config = dict(
    hidden_size=256,
    n_experts=80,
    experts_per_token=2,
    hidden_act='swiglu',
    init_std_router=0.00708,
    head_dim=128,
    vocab_size=32768,
    norm_place='pre',
    init_std_up=0.0322,
    weight_decay=0.0,
    warmup_steps=233,
    max_seq_len=512,
    train_tokens=296900000,
)
Below are experts of layer 7 (counted from 0) of a mixture-of-experts language model. Rows are named router (the router's row for the expert), gate (a neuron's input weights, with its number), up (a neuron's input weights, with its number) and show model dimensions 0-127. Each number is 128 + 24 x the weight over its row's rms, rounded and kept within 0 to 255.
After each expert's rows: a language model's description of what the expert responds to. This comes from a sample of Wikipedia text that the model never trained on.

# expert 45
router [140 115 106  92 121 128 151 119 130 112 126 124 165  77 157 127 178 137 139  75 121 133 137 160  99 110 105 127  97 157  91  70 109 124 158 153 142 140 166 119 145  70 104 136 135 158  97 114 112 128 115 166 137 150 112 108 119  97 136  90 102  92 142 133 111 119 122  82 153 103 136 113 111 142 117 136 147 124 139 111 154 140  99 133 129 158 183 121 128 127 129 135 125 143 138 134 117 114 167 141  99 157 116 149 136 133 115 122 152 130 145  87 153 145 146 129  94 126 109 145  88 135 152 118 154 118 155 145]
gate3 [139 160 123 140 122 106 109 120 103 101 146 119 133  97 122 146 154 145 106 122 131 167 167 151 147 134 140 109 129 159  97 166 118 132 115 137 137 151 137 191 188 120 124 155 110 133 143 136 121 119 100 124 162 159 106 142 162 125 121 123 155 128 123 139 111 145 144 118 135 121 118 105 113  69 128 145 117  92 103 152 139 124 108 142 108 119 115 152 138 160  89 119 122  89 139 117 131 110 127 124  77 108 149 162 136 123 147 118 126 191 148  93 135 114 115 162 114 111 126 132 114 200 110 141 142 129 162 178]
up3 [138  98 109 149 112 108 144 104 163 118 130 133 156  68  82 135 113 144 174 157 154  77 119 155 114 117 179 119 150 151 139 117 114 114  93 116 124 144 141 149 146 143  79 159 147  90 105 137 118 123 102 146 104 113 129 101 121 127 128 131 140  88 129 180  97 104 148 131 156 116  97 123 130 116 173 148 114 137 111 110 159 114 136 155 123 119  80 126  85 120 108 164 145 107 156 141 136 127 136 130 116 163  92 117 126  93 110 117 131  92  81  94 120 117 133 120 129 110 102 142 127 193 123 160 146 124 122 127]
Description: Capitalized common words inside titles of shows, songs, bands and events, e.g. Night, Rock, Star, Big, Blue, ESPN.

# expert 53
router [112 135 124 102 152 139 145  78 160 127 121  96 130 117 139 130 130 103 126  87 125 142 127 121 115 123 104 110 114 143  62 108 129 104 139 130 176 130 150 136  93  86 158 143 105 147  99 108 104 119 113 144 155 150 118 136  85 141 137  73 104 116 145 135 114  74  76  91 166 150 125 107  97 121 140 146 128 126 137 126 135 151 119 149 120 168 165 130  90 124 134 136 104 104 122 115 124  81 118 133  87 190 141 140 156 130 147 139 134 128 113 130 168 164 144 131 149 113 140 118 121 139 165 134 143 115 156 114]
gate2 [110 139  56 105 136 114 114 141  73 135 138 155 128 120 157  91 123 177 143 132 127 163 190 132 141 131 153 116 149 166  93 137  73 156 110 117 155 146 134 119 116 113 175 139 115 138 124 127 134 130 121 137 128 137 118 174 142 128 122 155 134 126 142 130 141 168 174 150 155 162  91  92 119 127 103 149  93 159 120 116  93 173 123 173 104 135 126 121  92 131 100 141 149 135 128 106 154 133 169 105 123 116  95  78 105 138 116  98 157 158 133  92 107 125 119 140 116 167 136 152  75  97 126 180 129 122 142 164]
up2 [122 129 167 107 108 171 137 138 130 136 120  97 124  93 146  93 116 110 130 118 111 140 110 132 147 107 141 165  90 108  98 104  96 110 159 117 141 125 138 142 186 106 129  76 143  92 120 111 172 134 108  96 173 170  79 113 165 116 153 148 131 106 140 127 118 136 106 129 166 128 123  71 180 114 132 157 148 152 174 173 114 119 144  86  92 140 122 112 141 103 136 148 139 126  87 108  87  88 144 162 129 119 106 109 101 141 136 109 105 117 143 118 212 105 132 156 112 130 111 117 111  98 104 149 176 113 151 111]
Description: The word "the", mostly after a preposition, as in "of the", "in the", "by the United Nations".

# expert 16
router [155 127 106 112 118 163 165  91 156 135 107  76 167 106 136 131 157 120 168 112 145 163 104  96  81 139 101 100 135 122  88 115 136 117 138 124 163 144 192  93 132 109 153 147 132 161 112 145 121  96 132 143 133 120 141 111  90 107 185 120 114 130 166 163 115  86  79 113 144 143 109 103 109 168  98 149 143 111 114 140 163 154 115 154 127 149 149 146  96 115 120 110 140 136 101 106 116 110 158 106 108 151 134 139 157 138 128  95 144 145 138  88 177 124 151 126 129 127 145 107 105 107 171 108 133  76 176 157]
gate1 [106 148 152  95 120 133 160  96 175 105  83 103 103  89 180 134 129 111 111 118 131 178 104 139 131 137 126 127 114 149 147 113 117 145 164 135 171 124 155 112 145 129 114  96 133 139 100 137 159 153 122 127 141  88 150 138 108  98 102 144 157 122 156 173 130 121 112 112  86 114 132 105  95  82 122  98 131 116  96 139 143 169 140 149 108 125 139 181  85  90 125 151 160 133 131 107 133 148 102 140 106 124 120  73  94 116 143 155 131  74 130 102  92 146 155 106 131 104 102 127 118  55 138 149 124 121 106 127]
up1 [115 115 152 137 143 125 109 127 118 102 122 165 137 131 119 145 104  87 121 138 102 135 144 129  91 129 194 123 106 106 100 100 116 110 156 170 136 157 154 192 148 116 169 135 103  71 138 173 126 120 119 132  82 197  94 121 143 131 120  88 108  89 114  87 110  97 141 103 146 135 112 132 131 128 185 138 125 160 137 132 128 132 137 114 111 137 114 114 120 117  91 145 137 136 157 113 109 153 119 106 119 149 144 151 158 110 141 163 120 132 128 131 138 155 107 151 109  95 132 129  90 151 121  84 154 131 138 156]
Description: Commas, and, but, is, it, and degree words like so, very, too in running prose; also name particles like de, da, der.

# expert 47
router [127 137 125  55 129 136 144  80 158 129 140 111 174 121 133 127 177  97 158  93 113 151 104 130  92 130 121 120 128 131  97 106  91 114 124 103 190 166 142 103 115  57 153 163 163 137 105 122 120  95 142 122 125 165 129 167  72 142 137 119 117 116 131 132 126  98  64  93 163 131  88 141 126 113  90 137  97 158 122 153 140 161 125 154 121 158 142 117 110 136 136 100 128 135 146  92 137 119 121 146 114 187 120 128 137 158 134  99 151 160 122 115 126 145 167 123 119 105 135 128 106 131 142 118 151  71 141 140]
gate0 [137 111 124 130 126 163 172 134 102 144 168 122 146  95 163 114 153 165 130 120 185 104 136 103 129 104 125 106 148 130 107 129 120 124 130 122 141 142 128 122  52  92 165 142 153 149 110 118 102 139 151 146  93 162 134 122 114 132 163 144 157 138 109  69 166 104 109 109 110 180 127 164 144 122 112 154 148 148 128 163 114 160 131 123 125 101  84 105 153 143 122  97 115 143 119  99 120 125 151  96 133 127 106 103 118  92 166 113 131 127 139 115 167 121 174 109 121 116 120 146 172 112 110 132 147  99  99 150]
up0 [105 100 148 106 100  91 155 118 138 110 141 145  92 146 122 111 118 109 173 110 113 131 112 142 153 149 133 162  91 115 153 121 125 146 137 122 124 103 135 142 139 103 163  95 140 117  94 164  72 114 135 156 109 150 131 126 127 144 124 151 109 130 158 104 168 141 191 161 188 140 125 113 123 133 165 134  79 159 164 127 116 100 150 134 130 134 116 124 134 147  99 157 148 121 108 156 153 101 137 128 119 160 100 124 163 140 147 188 144 141 157 115 150 116 134 128 175 156 121 149 128 130 158 138 152 172 101 115]
Description: Short lowercase pieces inside a word after its first piece, such as ag, ot, ol, ur in dis-ag-reements, rec-ur-rence, dec-ol-or.

# expert 34
router [136 117  96  81 109 129 142 103 156 125 140 152 178 114 151 142 158 124 150 105 141 142 117 102 101  99  98 102 115 103 114 111 155 126 129 121 169 144 181 134  98  67 135 114 132 157  86 131 126  76 116 151 114 126 170  89 122 131 139  88 137 134 144 144 105 107 128 118 130 142  88 102 121 131 111 109 149 133 158 135 134 169 110 132 157 177 127 151  86  78 132 129  95 142 137  84 106 116 135 153  88 121 107 147 124 128 150  97 135 113 141 109 175 150 141 111 126 135 146 128  72 116 138 125 132 111 160 148]
gate1 [167 132 144  96 103 102  91 104 140 146 129 128 111 119 107 140  92 115 122  75 141  83  97 136  90 148 159 178 118  85  85 102 123 114  92 116 155 144 157 129 122 149 110 109 167 143 126 132 130  96  91  91 101 137 108 102 101 150 146 150 137 117 104 111  83 122 118  92  90 131  91 151  96 111  93 135 162 108  99 121 123 131 122 136 108 126 138 109  87 150 134 149 126 141 127 155 107 131 129 147 109 136 151 121 139  89 120 160 156  90 164 108  96  93 158 126 104 137 142 117 123 172 105 157  99 152 125 137]
up1 [114 121 105 144 118 110 110 167 125 143 117 141 108  89 104 115 160 186 159 139 133 146 107 117  74 154  94 144  90 114  68 124 119 129 167 128 112  71 147 111 154 178 129 123 123 128 122 142 104 124 139 117 129 137  87  97 110 141 140  86  97 137  69 122 105  97  97 107 119 140  78 116 131 128 127  94 137  70 115  91 168  82 105 110 126 154 111 119 104 111 125 135 104 145 149 177 113 148 134 122 123 106  77 138 148 106 117 129 124 143 166 108  87 114 109 137  95 144 142  83 135 118 107 155 152 124 135 111]
Description: Short word-start pieces that are completed by the next token, such as st, un, w, Reg, ed; also decimal points and v. in case names.

# expert 17
router [121 121 102  58 119 167 125 127 127 138 126 145 150 130 163 117 171 103 124  89 116 142 130 115 103 111 128 110  89 134  87  72 156 106 136 147 135 152 153 107 126  58 155 144  98 158  96 125 123 105 102 175 140 124 106 114 136  90 137 131 119 147 138 145 128 118 137 105 143 153  99 110 137 134  84 126 141 127 168 127 138 133 130 134 133 154 171 122 108 151 127  78 113 146 122  93 132 110 134 109  96 172  94 162 124 128 111 137 146 116 131 127 183 135 128 114 113 142 147 135  95 153 147 124 162  82 165 160]
gate1 [109 115 135 134 129 158 145 153 118 145 151 165 145 132 136 169 122 156  96 112 159 134 129 184  83  83 134 150  96 148  91 166 142 120 107  94 143 108 127  73 154 135 196 137 128 142 157 176 119 121 123 172 131 117 132 127 139 155 131 100 173 122 108 129 117 118 118 150 106  90  88 129 152 119 120 107  89 130  70 168  99 167  99 118 110 175 155 115 129 171 131  81 105 120 111 101  98 191 131 116 138 137 121 114 128 139 138 159  95 112 144 102 127 107 134 114 169 109 130 154 137 134 111 125 142  96 149 156]
up1 [114 147  99 138 132 128 173 157 165 149 106 100 146  78 128 113 165 118 110 114 156 135 144 123 158 135 118 114 155 154  87 122 145 110 132 147 150  94 151 108 135 149 142 125 117 136 130 132 149 135 150  99 121 113  96 124 135 149 161 150  95 122 130 116 114 161 141 175 194 176 148 132 140 110 146 147 185 105 138 139 167 144 154 148  82 186 115 140 161  96 120 131 160  88 149 135  78 117  78 119 139 107  86 124 156  83 140 140 139 175 144 104 145 116 112 133  82 139 115 141  96 108 114 137 171 108 155 120]
Description: First piece of a rare capitalized or foreign word split into pieces, such as Univers-ité, Sal-oon, Esp-inoza, Ro-, Gu-.

# expert 38
router [143 105 125 124 126 152 158 112 163 125 133 108 147 101 139 122 145  88 144  92 134 150 112 113  84  99 101  97 101 114 119  78 151 133 139  93 151 118 144 119 108  78 161 143 100 129 108 143 108  87 130 138 163 121 128 108 119 113 151 112 135 100 129 161 111  95 111 126 147 126 116  97 124 147 122 118 137 116 166 127 143 138 127 155 158 151 164 144  98 108 100 110 103 146 126 107 106  97  99 124  92 185 117 135 142 133 139 114 164 134 167 133 151 155 137 105 115 145 109 137 126 149 155 119 156  79 146 132]
gate0 [125 113 129 143 149  74 122 133 106 158  93 133 123 140 114 108 161 124 130 155 139 129  94 106 112 140 114  86 160 147 104 118 138 135 154 128 148 198 114 104 153 104 146 167 125 159 167 151 121 109 110 147 180 137 109 136 111  83 142 129 127  95 116 159 142 139 137 135 114 100 132 168 124 141 109 162 133 107  95  89  54 146 115 124 130 149 142 151 164 138 112 106 132 130 162 128 115 138 166  97 161 107 107 129 124 136 120 117 141  99  99 135 110 137 107 149 138 130 119 152  97  81 138 115 158 176 113 152]
up0 [115 117  86 162 138 121 108 116  89 146 111 125 117 169  94 143 149 133 135 124 125 141  84 107  70 123 134  73 118 148  85 114 110 142 129  91 146 161  80 116 116 105 103  99 121 143 131 141 129 132 132 151 156 102 155 128 140 109 144 157 112  87 113 121 151 138 141 155 135 146 159 134 106 121 147 161 140 177 112 141 114 139 118 122 137 138 164 145 131 149 111 138 122 123 106 116 108 129 142  95 168  76 102 112 123 115 159 161 139 105 131 151 147 101 103 153 121 135 110 163 136 123 151 134 100 190 105 127]
Description: The word the or The, plus each, every, both and its, opening a noun phrase after a preposition or at sentence start.

# expert 10
router [132 127 149  60 138 159 130  91 166 146 173 114 134 147 108 105 164 142 142 104 165 125 106 109  61  93  98 100 118 163 112 125 121 117 157 141 177 146 135 140 113  31 147 137 111 130 121 143 138 107 124 130 117 161 138 117 128  99 131 120 155 136 163 143 140  86  83 123 131 144 124 102  91 148 131 142 139 145 140 133 157 107 136 151 156 136 136 118 136 108  96 130 155 168 136 128  85  97 120 136 102 147 120 131 135 136 152 111 159 131 129  86 173 132 120 119 136 121 128 135 119 163 140 139 135  94 173 136]
gate0 [140 163 138  90 127 124 125 125 143 161 176 116 141 114 147 139 113 149  84  88 150 108 133 135 103 145 115 158 137 127 109 130 146  91 137 138 120 117 129 147 137 108 182 131 130 168 121 129 126 117  95 105 143 129 106 142 133 139 114 121 147 123 153  95 117 134  91 105 119  68 111 160  92 157 109 166  95 150 100 156 158 134 104 112 125 154  88 117 181 165 152 103 134 123  82 139  80 133  98 159 101 112 142  89 114 124 117 155  93 136 111 103 123 136 100 103 191 132  65 133  91 125  95 110 134 137 156 156]
up0 [ 86 125 129 139 111 169 115 115 116 154 112 120 119 122 132 128  93 133 110 159 124 142  95 189 125 152 144 147 142 124  85 218 139 164 106 110 143 125 127 162 131 138 133  98 126 161 119 126 138 138  98 151 131 127 170 156 102  92 124 117 157 103 105 173 152 112 100 125  94 100 136 105  87 124 142 163 139 133 110 177 155 125 138 127 128 129 125 144 117  65  66 126 145 130 128 154 109 110 130 123 103 120  74 128 144 153 144 123 123 107 104 111 147  92 129 136 113 114 133 121  69 101 145 151 108 106  56 133]
Description: Field labels and units in infobox lists, especially after a dash or bullet and before a colon, such as Coordinates, Genus, elevation ft, ″N.